Below are experts of layer 5 (counted from 0) of a mixture-of-experts language model. Rows are named router (the router's row for the expert) and show model dimensions 0-191. Each number is 500 + 25 x the weight over its row's rms, rounded and kept within 0 to 999. Numbers have three digits each.
After each expert's rows: a language model's description of what the expert responds to. This comes from a sample of Wikipedia text that the model never trained on.

# expert 53
router:503492469494445529516513516482533491524486513507466511461459498489500515501493531481466492496472500509497455468577510507527501496450517502545470464495514507504567497482520506488481500485479512501524473448492527497484511511550501476474506521507471513521454481465497496485512506479561474536505536488490480526486454493534480502489534471492480515540465456532547526482493490472460532511461483482497509491511516488525472527472513490516499479503508531491524489474494558521512487538451515517483490535519548538526520466546490472525520522498490510528497517543488514484466492511522478503
Verb stems before suffix. Verb and word stems that take a following ending, like comm|ented, fle|w, writ, expl, sugg, plus le in Or|le|ans.

# expert 18
router:488543497522512484476481514528535497468504492531503526526491548545471516530511505516455479528474474474498492504536516543519508464498536522505537485501496475521483442479500499498551472499496457492496526519482476524495518550542481524496515451507490492451508502475471509546507445523495505467513472523504463479467540466547472534513466460487504538516465464503527518500494527526525506494478495465514491476497485528465485473470468489499507524512522487473449516523479504494484513467476478507513509495465499518516488497465506508548529520535499516458519527477492457485514480457543524507
Greek-style inner syllables. Inner syllables of technical and foreign words, especially Greek-derived ones: -og- (anthrop-og-enic, hyp-og-lycemia), -olog-, -oph-, plus Greek-script bytes.

# expert 37
router:470518547484478468543524500504539443498477511538497526525495474526520487491525533547524509502522499483529493515509523524483496504473499505485507435491523501484495497479518476502462506491493464511463515453506466502524507513495486510492465510501509507504540487509493532478546512517532517484490560459524502515476502487494513490495507502518478519505541470492467523491517510455479469465494517502490520523490496487485499448522513530516458471556518523504502481503528540511477478534486491551466511451551541516530493488449471486483455523466427539498498490485513457517543485504500474520
Short pieces within words. Short word pieces inside longer words, especially di, al and re as in rendition, diocese, credibility, plus some numbers and parentheses.

# expert 4
router:485494484532510536512499507501505509494450494532470503445527446493527503507475522497489476513520507500476469464528558509536482512497547505524508486467452476505487493481504473525464500480504444527481433512492522504517519516515481497496500508528509490433486542490495515478476487500508470492550518552481503467470502490487519532533510502535483526498490472506527523485485494507489450488489531493539547514456508525559472514506458497527476474523474488477519484472501527502516525495457522482497514533548500513522471509501538499497514486504508472510492491538492491480558503478471439534
Lowercase Latin prefixes. Opening pieces of longer words built on Latin prefixes, mostly after an article or conjunction, such as ex(cellent), pre, sup(ply), Ex(cept).

# expert 38
router:536467496486532450510483500538482480464506527512488536542512493527461490476480552535485545495532472514440505495526484520519471484503487522494490507506502562498472489482514468501535475529532492475477520510514489506484523531503484526456485470484482470505496520486481518503519516538521466442564459509528502471501528484528516486507503550500490471475461530501509538550517495511512518501483491489544504470462506537504484511488509498507513497486465517478523459488510453468537508538476481479484527456453500538500503485501491516503510473512537522541510544470495518497496467481516534538
Non-Latin script bytes. Raw bytes and characters of non-Latin scripts, accents and math symbols: Arabic, Greek, Vietnamese, Devanagari, é, backslashes and braces in formulas.

# expert 5
router:533520506459544473497438503512480510517477533480490528485487482510531526463519517484508508483502493551502498453502512509535471498515488485528510466481443513518474484500498499519495479525512498499499484482517516485523482519523491508473460470540579497459475508478506525491500508539513494518448492475504481522545514512487489482527527531534464547518479512515532514485532483482473490480530461469500552488489514464503501542456500525461484465517488531520479508528508534494457449468479556509516514507521533523499493499471478495506503497467504514501532513442544528495482505510487447522
Prefix in/re/con. Word-initial Latin prefix pieces like in, In, re, oper, inter, con that begin longer words, such as in|spect, in|ability, Re|…, oper|ation.

# expert 51
router:504488482492502514530458558479486508472502447493468529527473520497516563439498484443522492471481480455530478484488488469509481518528488507509479521527492484472459506506539477541474491478494507486534506522543483525514531531505464500477480500548486510484512499473462508475498465499486452500502492488509501511504526503469530497533531486492499521525521493500538499502467516544488540476462506508517486474502532446517493523511504522487559493503457501467509508506492517518485511465494456457502544553506522512518508498496528492501548512513529473468481465527490465463539481473526463522
Proper-name pieces. Opening or middle pieces of place and personal names, e.g. Can-ber-ra, Ir-vine, Sal-t Lake, Missou-ri, Bur, San, Man.

# expert 62
router:460499481497475477556522473551506476523481533491496499537472549518478507537437506532477492514491495483482544469489510508504531530486505528469501458492532523475507462494492495526520512523449479499468513499500470513467484457475478478496499479492484486504481504512536512490530513522540484455493514481504516515493505472519522528483534497449495520522501469507447506533490470473530498521475482506520520522541511498483456496462454482481509479514539510476531493476451543465500446461488507454514486476555487525535513501504479499466486515496495488508506511460549515532502506472476469526
Table and list separators. Punctuation separating fields: table pipes, commas, semicolons, parentheses and line breaks in wikitables, election results, sports records and lists.

# expert 26
router:455505518535548511496520527473497494482504518509480511516481478505461510483473529506506507491486488512459510492476476473490540511520550477495503520518524445531498472534519494516466470534488491515485524466505488498492499485514482527474471536523499543516486533492493500479486453512475510552461526469441508499474530497491504499521505488516519442535517500499521509480519519496483497535492498436534495470521464552475449512503518461508528508536553495474516527481503447516509477516544461498461538443491484497532517501504456487513499518506476540508524511471501492485439510488512527524
Nationality adjectives. Nationality and demonym words or endings in biographies, like American, German, South Korean, Paraguay-an, Bangladesh-i, plus other -ian/-ia name endings.

# expert 22
router:498506464469531506509475477490461535461481465521465531501483484497502493526504498509568514469483476460508456464512531485506459506512514488462490538556513501516461488519543460499483491513512517490543485521499516486478511511519466477513471469504463508487524547466472511499528465521499509501496490505541457472499522512485504462533497504533471534466544499513514534460552497481498474452526530499525473488477523485511484528539505509496513483515443506503546487514503466485521510508478481515517507513528519520475502481509491517458559503516513525545543467481503497497522460462484473534
Proper noun openings. First pieces of capitalized names of countries, peoples, eras and places, such as Sy(ria), Ottom(an), Middle Ag(es), Hy(rule).

# expert 3
router:443458531486544503529514530495514497524528509501486510491527500476525508500521473482490541500510471518452494515501511499498514518469435510497523492485498498541449494464514507536468486448537529476527499497549504498506458498498460474446511492503475543501479501496490439491496529512508479524490560446464484511471489501496510508553507478541500524518508471490518512459530550507460499512479483490523538545450474491523490470499500440521471484491480550464480482506493524478509523528496484510485469539509503500519518513483522526488487484543529513505506468512490481502484475501494532506
Latinate word-middle pieces. Inner or second pieces of Latinate words after prefixes like im-, pre-, re-, dis-, e.g. im-per-ative, tem-per-ature, pre-ferred, repe-aled.

# expert 34
router:510511495518482509518441522530497490489509519452472489503498481513486541493547503479511498493523528533493484472487474545442470527536519475504485451467516501528529462482496482523454510539532505534536499495482471489481495489503491536501472488473469486489458527489489492520454463538467541517537526477483474441500539517544548500496531537483499467495502483509515494479466507504490531486485506468525503535487521460505503492489522480487480478480497533493493517509493505501497476522485493512495488502531499526544499589483513527543463527474483442487505493517501504513519499446505483532
Institutional title words. The word inter and its capital form, plus words in institution and award titles, such as interior, interested, Best Foreign, National, General.